From a checkpoint of a small mixture-of-experts model trained on Wikipedia: a variant of SOAP for the experts.
Below are experts of layer 5 (counted from 0) of a mixture-of-experts language model. Rows are named router (the router's row for the expert), up (a neuron's input weights, with its number) and show model dimensions 0-79. Each number is 500 + 25 x the weight over its row's rms, rounded and kept within 0 to 999. Numbers have three digits each.
After each expert's rows: a language model's description of what the expert responds to. This comes from a sample of Wikipedia text that the model never trained on.

# expert 46
router:488465488507503512468471501517454469478496497513484479534462490483466451471450535530479492505505477521480478476533499506505473504503509498493521501471477454510529495523507529529508486527504495477488516497482466454518520492466529501504510502
up0:507562483510504562466487431493494551463511471468486446525477543479524527479493472491532526477530477474477500469551487485503514545535522467507520487483492519505509515500466470445479494518505488493482528486488473470495517518459518518540520471
up1:503512505507483521488541452464510505527470486491480448520484490465469467497456521513512490522533494444480498459451545520484502539508512484507501498495477506459486496525483512473520470490543513509472509484449514493560524472517510519499516480
up2:486506468471482493561499480513507484491464498453513491484519551485510551500491507468507514481537515507398483502472463503496443481500473477485494480490499463509481488501494491549500498513516506510512472500522483475487490486503494490499489498
up3:545512439511474522515477440499510498472459491541481498491482551483539546485518531497521496512476486517475509451516516455524497495532515492474549511502482500496502474485503498499480569476471538489474479510536499491511517439515483439501483508
up4:451474477503535524517551474433465488470513477478507463472480498479500465469507463501512483502467526501500511482557558468518489500478558535483491530509506538465501480523520482545492542475496566499502551517471490463513499495487498510494518511
up5:517476479510489513537545493450492479466491532511498491491487481501504508511544508499540478511459577554545500549522526473502443482471469522483539560517510522489483458516518502533516530484451466520491491509483528501457502538485500517469506501
Description: Common prepositions

# expert 47
router:503477480521527538496494513492497471479517499534456480538479500473487485462457505528501485442574512512482459499527471536557477488523475486496479489485512484516494505537466521527511485508524495486487525536469508491485527498477530530534504483
up0:490462500527538480516521484506455511476518493468489529546469459439454451451464535551469542540513483516466513471472535491508501495548535496520519537508477478481568495524508497491479505479536473481509505492484456451515506488510526491478483494
up1:519478466549539497513525503508463513474548481461474515552466466442483469459480540564479518515510479513462496494490518513471490516516543506522518506484497468502536475527491517507470480524542477476487462502481483459547508519470529525494514492
up2:483528488527534504496526477481491502463532508494509461514522439476508501495465511548510520499482501521503516497518515488499507497493517486505500525500494529488516530511497470550477508498468442516437481511476500505561508520480507464501543492
up3:495524517521471551511500498502502524529498515494466510538513499492489477475494510500475512529517482554484520502515524507545464477495492490500535527462447508543478478508500533525539461520478502505463508496527503507478500537504503460499510526
up4:470469524542505473513542533473454487459497488513491506520502467514481524500490473524477502466506552464475510488520530458511453485505522490483497480486511534511507510478478487525535514506476481498458510537472504443503502529470457465554521498
up5:453464471583502461512472458501444501460505486518473511518480533464505492527512506559520491505492491504484502527498511550499514498443481492464480487502468495476483523524503507516489477534483474489479480504493534476483522486496489538507456507
Description: Numbers and noun pieces

# expert 50
router:501484499558540513504511516522499441485500483509502469520479538449462458446505538510502487487506486519448473511504476508536465481522506488471528508474455474512529535532470496538534477518538475532491482538462457490516530538494510497516506484
up10:470463487522552491506521475564499525577444497477516552504463491484494469493518542516492487523500517541471503475501496514483456502537489456481519462539506477491521537480481507488503486509570486519488479519499501504512538517525521518466515500
up11:494490479504490516522470503516483454479515481506517552516464525506499460493493527520499491530479456498479516504525541507459480500471517452495463477509505440526475499513512547542497514508537510505461487478481494510513517504494497465493467493
up12:497499463506510526490519508488531537481472517481507490488536503474497463507508509494486497468483511488551498554546511509478477474543550501492510551487516564517537514513478509482509486456501479469480481498469507487519464515491524509507499468
up13:518512539478492560509507525507517535529454491462473483486477499471520507479465506519554514512472511534458499522540494493514478517525519505513505520544495581502503504478485527514467480470473509505488548503491496495529474496508518515489515535
up14:483514497569511494464476497542508479499492508494503493461523504469499494484513516479498489483503549468551520508474518511478521488503500532500493535468444518484473464489484500530490479496469534523444525528550492498499486517493528535505501488
up15:449479460493513468486523544487517507478504499480450504490508497473443516491522512508461528501510509474517494528493508519485488496506467499500474494444490508519487468511463497503508518516483526506460496516492481508477509513491530507528535524
Description: Biography pronouns and r-words

# expert 38
router:501462497500518521490505532538469468487497489492478522532440521462438501480447496507476509465550486512464457473505496483517496477491513462457480461493483500504541514517469521538503508500507473552483505510458457491527566520461531519516516514
up0:527471498531488491479541497527465498505473496507501490491466504498431524498499494484474485472494490524477474534514497502499486512508518547483473520547502527558507470508516481521533532486521521523521495511477471549479480508515506567479498516
up1:541465479505430561495489482492534458497465480492531492535490510498530522513481524544483469471541462503473495504491496509506469500514513447499516476499493526536538449530489514546512540462547497496508492482466501501527465507509507473479505449
up2:525503504482492545520466461492517469483497491513539465519502511511474469451537523511521515492526438518451486509544525500493458456464502510488503513507489525522503481492510502474500494523540466511516508517518505489481530577447510535439474504
up3:513492506500457483500495497484496469531505489543472474508456496492473491508493528543542476459494492494517470539512553551514493517542473501496497499441488469478514517519495495558471554473498501472476487478479495481508531517528530523499479474
up4:502472505547496537491516500494540469500483458494491503504477506497485525494477494500517501519507519462508511470496526480522520487520494484474572580486488481497488516498449510525506513509509472548480531477519488502490512510517537531474515477
up5:542463518512482519493564509513448474499462480467554489518483485509487489512494523503519482541552509448448464451488514520522472484506550442472574498511487464504483500476479515545480477468514465498511511520463469511474489502512507508533504524
Description: Word endings in tables

# expert 15
router:494459470549506527491488531517492449502504504498487457542459514462460476487490528515481477499536475488498474487539476525532451445510515443488530494475475481523545520533480535501527484496506482505479482530483460505473518501475551511541491516
up0:462493504502500530491521462511492482489479517509515507554466478481492484505507520462506545489523464516524447504486498488525462486531510469525494506511492533516499507487491460502487468492516484528515509449509515511519489473510479495554494443
up1:463526514496535452508498447453457471537477498448505515486457511518507520517459451469498487515509441499496527507482476493528486501509508481512424517487484535495476501489523547484461511497483491492473523476523464499506503459482499489503508501
up2:483506511497491481513461496500480420528492489530508521540545490523516473514490495463491518507472451517503488491472507541515510531506505452513486511488500478498489517510532503509489485494501542511520547506496485492517540475469502517506500469
up3:487532477537495531490504464533514491472457531511527503542549481509520486494490494526492511491458481502498499518542472498498501517480517507493537507502529472513449520503527502510503468523502476489517500486466548495516521529497498518493423515
up4:477528534520541507550450506497460490516456561476488496506520479504510505525508432527477533482500499489488507515486550488504520511453477522491538492486519512543445507511524507480509473520496481506541544534480471488480497476490545466441500511
up5:489566471504520554532477446492480491501505476483508484491514467488525478521491492568483509496487541515473500523534516513465531474473524535475546502468501563495437542525531517529546514492500476524509540506502524490480489485505486490476518501
Description: Line breaks after headings

# expert 24
router:487484483523540532499514509515484499466475513514445476529452490460492496490494554541476498486542498508498483469548491531510494456496497487475521520489429459531525536535442526526525475523525489517466500523479491464530526527496530557520518464
up0:478516473478530506505504481499500464480536417488526471501488526505498522455502482488490482509472516486533553491513505487493473458528483491496519526514496477501458492499516495493523535508500496468481502499524494496534535470518506470463478504
up1:537551489492506489499537507502523493519509491529537438475520477503490454463533520502529512515493508465517518504531503512505460486490481498486476484435452550508492513584532505492505519461521521487490525505500503511517519496479486494477544462
up2:484505460492561467513492499481530495528546530467492473522501480491545502471515504528529475459529507499506505486543498449511464506522510494494483539548508502505504489511473510524442512484497511476509477509497482528517533512492528508501462539
up3:514475481509540470488509529566505455540518466475536515519499523525517505494520497468514476536486505489496489517475465503504470503530502487505477489528505463507508466491503480510476474500491495520500545527525501495469503516466511521533529572
up4:492505472477534518481546479514546494483488468485511481478516521491542510488516525504535452509507532509494489492518519489482489510499480457515492439525502491531519470450493502544513499476481446464498508555414504494457491548520537504475476489
up5:486515501527484444461483481563512511538508490501478482515494484536517520512491448485515476500521507491477476476463502504511511484535479504492518461491502519527445529466470541521483481499429518516512493491518473511492512475495516496502461483
Description: Predicate after copula

# expert 0
router:510489482510516552488510519536486475474493507523486502514447517489469493458489502537504494477534498526494477482526476496519521451481482473461506514472497473476514524521484537527506478493511509486499506520479474481524545499483512523523487491
up0:512475500504493512563473497513451484470532493489505488522523478518526451526506525497500493484513532508510483521515487529491525483507437519516496481510479518517465555525520514462501479523492481527518538517442480474529467501478488505553526489
up1:517520486489480507502507479466465516469490483545522468502528485493514469480505478517450533527534458513478487493498467514485528503521510527477522472518489502504500470524489501493519515511515509557522496508457489468532488477479476515523495482
up2:502531508493499531503482445473495510495534527540475505523504489491500486449468484504471528519536522480495478501486510476536491459515459494479509496516487467529528466522479538498530508467535481465532497500494479544496512495455526523485519487
up3:513451503508539517474488496478482476508536497538499491481505495510506522483497510528476470504519545489502509522506503504502514488486503503487488466482487517490506486535497513525492480493524493524475520527519476493439559503449499560457528465
up4:483511470485472529477496446473507502493507496489461560548502474484483461521502501522496475522525550501489545474557506473509443547511531468481546536495500498519512466494503496518517527427519473493476460476491452497489478533442459457479517473
up5:515504461516514509485504503466511550496481528546511507500508498495526484496504521533492517501503500511482540483462526473491460512494586456448529502501500452471506509509496511549480493449531467532518536522472487507547504548510537493521499524
Description: Capital J initials

# expert 43
router:488472525519494512514498500485513482496491523524461516495456463481467483453478543523483490493518476507457479499512500505539499472526513462449508508456437506507533524521466507521511453479524482526477513492488465482517546522486538537523509477
up1:462514515487468475503540482531502509502504477503474494506515480496533461517472464483517556487480482523547528512563526497518537490517548470475488514470501528474533529484467502488493517475502473480490533497490499505529489527527499476526504526
up2:488532497547502497492491493508487518508531484522502490517523493473495509531487543511532490525502537522521452479537499466515472515465442519496489512465474479510499499542515477517486511504532477506459510493486494471455480501477490466514468461
up3:470474491509479492491521489526495493516509501489523495526495461511530540471491482525536508480500469484519527496513504496486487545471501479503506488512491520504539491519485494506466513490542518492487504452467454475493476495469508450542462453
up4:499495477547495465520518489509495509517490537508494496501507485527506533526505505558523489443522482464503513463461513527515484508469517494496468492528458505461527492513473508496504493462518533435495525509509511454496521488479508521483515509
up5:506462459494485517523538515489495490536508486506493480546506521506508470514453547530503500454499485531466483560486488510513531514512487497485547456494444516475497481551528514509519423479560498505512510499484497516522497465531503497481508475
up6:514482507528519478473483482496484500529529512523495500526496492497465457454482510508471537501491517474512457501483490508519508464465490481464493479447481461521481478468492527511489492518539505538505521524492524502501504501504505529511518446
Description: First person and fragments

# expert 49
router:518469502514550509500506533497527471486472497556500473535473487460482464498447532534515469496515472502445493471516453513503478471536505497487546507510481471542490520511493530501515452496540482516498482542492434460512510519469521534501497504
up0:497513500542518498450474506497445494495494503478500478504486452493468494522473469519485478506501492483542515512471525541519499487547514482521488549481514476511501525475469502545521446507522529484510470529497482507525484496468487499525566519
up1:451507488530463503496463480466478485475517447482493531452486532530471533510462483553500487510478503488480491516512491536485504472516467493484525469482497486505522511558500500522541495486471515542469484546493488487490491472481482507521518498
up2:466515524483528551499476459514472503503472502493454526495482529492478491473498517483468503544504489481508481497502517529530497489503492522469489481530497490508501504484493484484503500482542493490485532453483486467535508519507469479463508476
up3:510453525545464534482473529504528549494480539482455514507494481524465507514507536440485521497516514481466480490518427479516506497506491490524511520499474492556505535477511526501501560455481493575454474485458487503492533478498543515508500511
up4:470461480498483514505509477495498468465515449528456559525512563506505502481527532491461491509522518479507473528455469533509475471497478516475495480493455538512505529518503550476500478476483523517492528491531508541533503466490510511500487495
up5:481492501554471497481487468552491512456504517489516498480488494480520511502543496489500510475501527495535518506551496463449470484482506506448516530497473522532509484469482497528480539522482472548476504536489458522551504533517467522504540503
Description: Mid-name syllables

# expert 34
router:514453507513520509475498515488479522490495494518495477548445505501481497454459507531477490485524508492479475461472477510508488468489521469456487495475490510513505500497477541519523479550517488536468485532502465495514536517490543503493480507
up1:536459470462505516500536491499482488488457527538506462514479472480493515495515542504491545503514485510444514481536509522578453478502472507493514461452480483542548495522502523527477501532497492473501480483518495499536497458461485493514471478
up2:494456464490523551474527473483510479505490520532492476532487475490510493491543501540552470452484523492504516523537530514480504509517484505475500523485458519490508482521489523498495498490530512492506469472533468512474511527476531508514486491
up3:498522469497558491513507488523483468510510486474492509527479467477531490480521499502524516487490461512483488504512485490484526503491543495493506557513505476477537526490504475536491520495502529471498484459480478479462563582504572498512513486
up4:513468491506463521474516539474502514478463459521532473519500499473506499507483513513506457482525483557535466542476468481515499502472513471490514486506505473547519491503521507517506506500517511548479527460501494522484493479459508535510506516
up5:509482448482523554566502530529509492493458460508485473521481491507479525454517528474449470502498489512432487487513482508505495482522520509473524523496494543501495518502487492534456492486503480520490489475464466534508493498509525500450514480
up6:534452537481455523523502512489466497505464517508488514504510537485511484530459525539511439503497510559492473465467489510483521476494527513523512537517498486513486512551501514519477521484496482488506481506448516498509472497520481480520517507
Description: Letter a pieces

# expert 18
router:526487491517475498462501499494482482476527502531485490497454492516433472451460553529477492496500491541479488503528471557528488478534492484512504480495481506483539497499497524548510493488503478497462473516481485469507502499489536498541518492
up0:530476479523469483492497480494541541502517450469504494525491515473535466537486449532499477511536489507524507460537570485484508467472510475496478493554516541495501551499468507484491440489545495527468503513537496526493501502525534488524507523
up1:476487516555500503511461514479511505460523470523515471521456511488513520510491483492506495455485479486538518491480493509486520480480529478505527537546521512464502526570497509491471504494479466490503550488500472481503533484498486515536518502
up2:486490498518509550539468536481519499493502501469488482531498494482441524486492505502561513518515468479517487490500481502509523499485498512504504526516532475491456474483510513526511517472460526504482465461465492504547471525473469459549517519
up3:487472479519537464531493533550517522476449495531483522493519507521528520499459524524506489510470494477486523504533439477511481514502506487489538488467514483560500490518502518530547516519507515492469488512481480501497472491500478556482483521
up4:459444485556486486520507515513516448465511544499481501498466556507521511469503524498468447455487536479494534459534498494477501522511510486491512507503495494501495503559530512500527513497507523492484466549489491500549530484505503487472524507
up5:454485470486525524486495522543471475470515465481511524504473446501475500466493536516474538503485511489484473511477472523501507494529499474512519433444514466483528476566524501485527522520508471495518521496474522482456504542481477553486465510
Description: Indefinite article, word-starts

# expert 25
router:477494514504523529490488519548472464491508504544465508545484481482453487480465507516493511519549477512496462475501485533512484500509511483473493519517486485521523533518474564520529500500553513501476526497511471447498538535485517521482495487
up0:494524498491470524522502511464527474486511489506573488535539462516442492477499528525527483491523441488517423495462435512557478477501542454469504502512476498494526494519545505512468509443520497508506552498503458502532503535438515522491471473
up1:485541516497544508468520505509528451487471554496491502512521474494501465485497512495503480505538466493503517531483463488528469486532457469468475516492496474540509455523481465501513479448501476477468472487502484482516470547479527514512450482
up2:514492515495554498434528510489527465484517470507498535532486478494503460481466551519491510493528510526482477527494450482525460477498507468484528537485493502514523516512481535500501464520518465505496465531466485485505529513506538540531503486
up3:539473501500476474487525480505502470451554506463524522503499482485529487507520526528507484507475508502482521491493514478474486471509482533498525501480497459539472535494497542479507465546516515517556475493508473517456501539521486491511454471
up4:525476523511504465488501475509542496491507479498504544494496479524548461532519509508517457489509522528447517486553501510473477484550511504499510430496467510488436504496484532502526508479508535511508481518486496508465528499492537534516534459
up5:490532522486564488491456537489503503460519535527489511523475487479468515521464523490484527522496500502525514464504486504498515523525503481520498520484506511524507512474469537509474489512487515509443463527513449512512527543486499480523488518
Description: Nationality adjectives

# expert 44
router:506506491526511491508502551516484494501476500492520505507459457455461457455450502540489506481517491504504462489543479503555489487502494476504523519498486442486511510502460538497477478536507513518485510544477479459520546471476475524538525515
up0:522498470531554509475478458491475530467517486465490522528459524498426466500494516512522488465484542489514469504467526519473508478514505470481456510500481505484497490509485506521524473507461520532501513506553476453517510480443526512526517442
up1:521518496503490524473476507522454480504490502503459513529486517504485486490480501444517476526473505514495479540511541547464484496511530476528524507484487474513491541505535507530479459504486510501495494547510504499524514515486543505549529470
up2:525518466461533514521455485529447515474523526492472512481483492504473477521445544507491486485470526518551518504494454508551533489496528504508500524507472519497488564542491534490488520513528497497512494502516473478485502466495506514459502502
up3:481500496508491517511487528507514547450526505437527517470494489460458506496484535481497489526475474549452473485483500482510496517483513529497497493489521514505559497464483487441507527512476472485500517484485484474461464527492480526516498519
up4:523562492504511524489503468486487509470488483488507473503493490468475462473492497533444506488474480526485453517521524509537516482496519550467558489483517464462515521506493538469471526516524498492525508527495507534478504469478514503515509466
up5:523510444483502537476505535504499490462493519521485466515499490474489498479504493502453498476530464534512481478496464494539509514533462517461519516515506553503564529495453530498509503520528465464467503497487489487492546496485523519532526475
Description: Name syllables, directions

# expert 13
router:467486484514524489502518502488493452495490518515504495505477469469436501474508551544489533496529465493497485489547507533531507493511478482458507512505496498515507471522493525493509461517503477507432507556493432487536544508464525493513474486
up0:533524553491500502492479548558509472512462525493502480471449481488495510517489501458501551474505520463483497496481515546518458499525486480524523556477486503483528501499503462536511550527461493486507501499484484502482493515491488497529500498
up1:500535530459490505479508534511529503512512465495492456493500471458470483488469510453486490489497512512474461478526521493526476512512479511475517532490473495491532512512524477509529544480534484521531510467513499510535493536514538519516531483
up2:515543549503454488548468508471535470495507533509492504469492519517476488508518536512525479478471477494459525482477490499506466487539504514495493512487477468492523478491489524455468536498498498491500466512471478511492484506484539500528501480
up3:536533503497447522443458505524562494509497490510542492496500496483461471466509521488500456491516502511509495504502482503478493509465507526487521503498488498496497492509485469475470473522511494551474485479520500511535491490508517494556476471
up4:523532475490490525469502506518504475550500477515477509495472465482542506494501490508490507506497553524473503493502494552518473502491456504456472482467502514479504477512485503516480456472519474546482466497480461545518504502517492517455472531
up5:543539497485520549468461552537487499523480493535470468534483486471472493484455504527478480500508497570503512497493449482524458501472463514471525488464491460557516511487502526516508485481524477519474479509470500473498519469496533516508509505
Description: Table line breaks, election terms

# expert 5
router:526455468510519532451509514520511472483481517518449493536466481480448465505506503494467501451549514537484498453511506500502492481516518510460548518492478497516538548496483519527516470493515494483458493529472493504501535498472504509508507480
up0:520515474463527484527515465488475509458491544476458472515482437473499483537442516477491510517508504538467488500511571536510456462516500507480475494531499486510520510511517553555513469484505523481515493516472474502518505490495529506497548524
up1:517536462526515509506485475510483499556523470519516511501483511510475485500462518479502507536479501459529470521520502475508484485480483513442523554499528493526502465479549513515530517512510523539546472517465519487523517509467498454506461507
up2:508508458538540447519485490488488525467479446499501497537476488486482473526499505494501531550441510499482485497547462481499500490505467512480474509511470484498497493525499509517484465498505504497510441493506514517513451475505524550468493483
up3:526489499492513517455472502578493480537449482484514545521474474515507458530488497497515539466470505498489501493496492498501493500567484506478536518524499511524524520553474519481471499483530482484522529466510496499463537511521524549460537477
up4:508532461489507499522495466532488538495476511519475513489477475464466452502508526528503453474529465537485509482510470474506544506506499490495500493524472491503478541524443478485467473505495487484517478479544481489504475461501514499504506467
up5:518493543533529496503507489507469513469480491529481535536488462475495536488493486462476477501516511499509515541472508497539523540502510486508522507569493462548510497512467526554488468472519512489476513468510486517547481482502511546510461510
Description: Modals, particles, mid-word il

# expert 59
router:532467490540552510480481571524477488511510494504462475532481504480459510430456527508510514487503493542501448460486485515486499486512485491474519509495493482502551503522478539533509475521510476472510529505468474476506543524463491477486512491
up0:560458480468521521541479459540488527464502542514495522509525541490484510487478526515483472509514499556515464448496507523479509518493529477468488465522464526530524524499503496527487492512501466501533486458455514487549457502447484502453529480
up1:541481509509550496483508476468476481457541536504459498464524543512503519486515474520482523518521521527537517513492486513520506503488505486470476467497454488519528518491532497527539525486505493445502480505503469486531540525469445473498493473
up2:520502475477472510495515484471447495507562463521504485460504525517475499530434475485542507514540456533546501498473459494487529502508495501515558518540479421519475483536515509511532497496538519492505478513471527529475459490488514489540487452
up3:537490522472521442464465513473442517478495522481501493472532473495495503491548546469528518499536500493512489496477521522516502539526548483555543481493489493505485514541443471532508472479475478494493520518448477508502474511478507509522514490
up4:572493483483596514491538466502511507489497524525455490474495452482494514481504511488525569481513478501453515545547455502521487483486499517503537534463516468497509457544491497525501519489487501534466475503472499497526512506482475491502541502
up5:545483511520503491523515502546510513533497505501483511532491468471462502507488485496499508497489501524485511526486520464497447505523499524533527527503516506511478497500533500527475551514519487488480505487507426495521488486510493523496501509
Description: Sports scores, table cells

# expert 7
router:525479495507507542482464516505511467509472511501488464547485503452478502457494513532501527465540478499508467478488501478521483435515479492480527486475475512508503484555501535518497510485550481497478495508473513475567530512456517526502514478
up0:500437538513501490428549517476465515465468522539516524497517478466473495531460488499505468481455521520495512509493504494504452478507473506488527489501470484529480482531453518507507565478456520474475501543516480518533532497497509502506492497
up1:518466513521520513506548528502494477483495489452481489533465494484526527518492454530511531448487509497489493518513503543472546523462478533478524491479484507521461482496420513516500499548531536491534502518483512495487544513523551522482516512
up2:543487473466565469469523490534473546495513466543521512522546503477503487483481497475466488502510490510481454495507538516513492523558519513503533510543497505484487507519463532520488508500576500497500466501499500486504516464453514502507489502
up3:498531516489484491519515532522498518505491527513511482509546519473481516507501451532504484461536505478465505487460475498514513489475475452473511517505500484510490454488484476483450470458495478508504515480497477455537504496448476509502455561
up4:512472538463475505482515504475482524507496506544511515512513462521503511513549492462497487512443502525488486521478482457536526524486500498463482491497525539502531496502521492451477534518561453537475508481527497497523483455493491469524487518
up5:528481480498473513415498530469474485495498455486536478494523521474507493510496530519529487522505512472481493475493466458490540506473527523451511499533536457522518488519538533468469472463517478512496520513538505460500500465509466530512496550
Description: Chart-table word starts

# expert 58
router:481470478527534504475517499513465468504506475515498491515450487507465481480492517513504510481533512531491482471522486477542488460526482485493519518467463491516517527511479515509491496512517512538457489554491474469540539493494538486507497472
up0:459460463479472501500524494525511459511533525458450491501519474516494487485504499495534466476513521498561498504514497504515547477559530530514548505539455493488512462492480487470559465509493484506504498518511467478546537499481498488516451475
up1:470496528506465507494519504477526482525526522458454469492492445527518510503491537513505480461525490525497511500516502530510564515514487502494541551478477486519504515501521529470498523504495467499466518508498495504477478472508500477505476453
up2:457472499550472505500482551483527486489501505488457492497479464464488480480465511553502472491546489514511469503496497485549506481554512487476506519507508510506513487495488503536500500485520489484494510476454521450542530500497542551504494524
up3:489447513535487495541528492480507505516517525514472451478551479508471491493499482518503526496517486511468488468497500506519492506527470512477470514531541497516468533495504517537484514520549523496517545444489514499579512524511483513511533474
up4:488508544495470509543499445474512525463514525491510488493509467481471482490502502519508585494493479532461485511501498514511482533538525488508517521555513512479484504510490532521457543499518500478497488458484511508523502561483489527491466473
up5:480461504524471522486531543478521431476474535468512449547504488497459481490513510492491448503489500502498507480495519497481477504505472505467486461521520515526504504534492463499490494450514566505483457517520459513527537501488535471541489503
Description: Infobox field colons

# expert 51
router:472476495497507499469492493527471485450497472540475457491490494445462493494483496535512495493547483551488473483520505513498472493497516485477501502487468512503526507533505546513499499530532504534490476527484500478515519475479520539540511542
up1:481495508516525502495478527514509511487511472493481515501499513524487526483497545538449472515509466476506472496503470475496484492507454494503513512476496454476539535552461491483552510499501502489464483525488508496491520475475488504552504490
up2:434512492498527521493502518513544453478488475477543494513502498515450488487476545515503509512514522471509487499500508503513527474497519490504489462486491509491478466531520518501510474474477530503493513533446488465524509484464459534433461506
up3:527529571503468581480520477506516509530489508495458482493505510515425517470492482543521497500528524521461485500490478542531487475476518514499487491486509476520542479540515475514473512495478517494501451488568482534502543481490518468503473478
up4:514492518480478554536482485501530504482499510473507494511486469478489527473477512492475521494487474541495505543542476512532498477471504518518475499509464532489521498533549509528547440506519485538528508497538496506497495456455518463512481450
up5:467456473513505537475510474506482474440446515507535526536487560500531541507502527519484501490510533496493510448517489513487473467499458498494470475538469474504484471490506505555522521491541499506511470505488496511535531489532475471497522479
up6:512501523520515495506511525502472511481462537514522473483530469508478508529521486509476505516484514477528494532491455519518533503499526540504506451519503558485504458493495520491477525500527531505499480556511508521519474458549467520503545497
Description: Nouns like school, ship

# expert 9
router:505497469499518484494484528525435482499478506538534492499473502464511497472477491510471506467544525520467451483517514544557486453508513506485506522503468500493529488499506516515502478504512489530441479521511484503515544489459523475539517489
up0:525501486444518539546504466538502510457504497494512518532488513446517505492467526561522459477497499534453491523521450508483471453479492491483558508540508514519478504501528489521500488491531476539482496511519450511497512543507516548513513450
up1:504486509490505497513477493530470499494549485492544502499525530472526498457513504519516495508514512498546457569503483509503516513505506504501515504527518480475466520539487503487518503497518516481471548499493472504506492498480522503494533509
up2:469440509500535538495486493539463509469479473477521464546500505470493478469466545529464488461486483536486479499516501535514469457504494479475521483495493474530531508529504523521507519496498500480492500514460496464504509519456482504478541509
up3:472497520479535533534467544527485527514463487472547474531486476488503519513461497509532522448485467509465508446559522498496484475515508529485497497515496530532496488521452519492461498530516482482494489474502513488484493539444496477468479510
up4:520480479502537521487518491527496525538480470543499500527504503443507510506498513478482521470495478512533516509540469489502458453490518506493519560460520499517522509535470508531482458551501540470513506502498522502507523508476490503455515513
up5:512481558500487485524505511465465511445493503520468487516505466510519495482514486540494509490518522497516497489532526535545495486556495520492453587481455503497552513461474507540460515496506488468448493503476498508535487510491487524485504444
Description: Digits, URLs, number endings

# expert 35
router:511453487517556515482484485511492492472496507520465469540490484486471484448459517517449514491573483491485467439501505504562481512519516470471457517503500519523523491518487525500509510511492501499476491557511493464498511517496548494544525521
up0:474480507492529563517494487470496486525574515488475450516488487483453491491486475469536511506551441511542536503497517481533493462538480493494513504488478522508541497514507499495531484510512483489506525537482454494497517498482509533547475510
up1:490518469510555528479482489511520518510528502481543515521484481494488491484474501502455490497479532535484499513465480496526511465522536533479528523500486516466542545512513508508501472502485479531497498460516490489494509519491492519471511488
up2:459540440511558506525525511535514470542582483542484482520476478504497543514448482556451475507493506510513535502473487497532474485538527518520510503512495492534521476455499508512486494448533537481464498498510506475475505521504537506481440463
up3:469478511541530490495472478491513509506551491512552515465470526444508523508506536538470517515485492491506492533519518463517490514471504474486490471444452517494516472519513520479481528484475517519483518515502505493479560503525542520497483480
up4:504470486472510529521510500479490506508499531508524533485506501496486459497489497535500479488532494463512447449492531523508533532480556479474493522530519473526519471501544484465486515469485478515525521531475507501510514546522496499516501471
up5:519480476495512508557466470487508487492481513504526550495470512501497532543461509499503444536498536530501469490485462561522487543487532455498512487553524481459501536475496502536494495493483483533475486527482497477511510493444509474476535547
Description: Latinate suffix pieces

# expert 11
router:478454499549522515481519528517478456469523516526502505524459487458482473468512535543468496487541505570457485475550475532527481451521472467473518531502494469506507493503486508499523496491507481495478504489483475464527510464496549520490504535
up0:499540541497473495466512493514485508519509534479537503526516462458474522437499533494530459477502485483485479483478479561491497498473528521481503512499495497505558468502543494471523429468483503478523460487499460502490516536488543520499482524
up1:517480453515478472491529439479485494540537523451482499518481531488461517443468512521458487520515512476494497516469499534496473491483511474529479514483482501525500508503525522555535488462488458485483520474482477503530540543477492537481474504
up2:481525477512483494502493524527494512490534495517482555525460505535505513493469500525467495496544466575502492516486511536524481484497544492513492472501491449482477497533493520529459500528508503516452484507492507445504525518507485515515490489
up3:495487479497492480505489468508520483507499495464525510470498506509513490487454508482479522515482489547480462487536471461533489495491487503459476508495500509476514544548514480499481518520502469556509507522485503483507503508500460457498493502
up4:532506454490461489477483489513475534477475516542513512502529545516489498497504517563457461512498474537514502436507459522467512478518473454480540461491473484498518499494504499511522504496555487542493492527466488489534505521507516506489508479
up5:495513463474511486500501543488503490491475541544485486544465540462521483519487490502472508494476495514473499493537535489544455471493481496471559538469511506488493532503469486503501487503545521457494491506511481529499505492513528567516508534
Description: Word pieces after initial capitals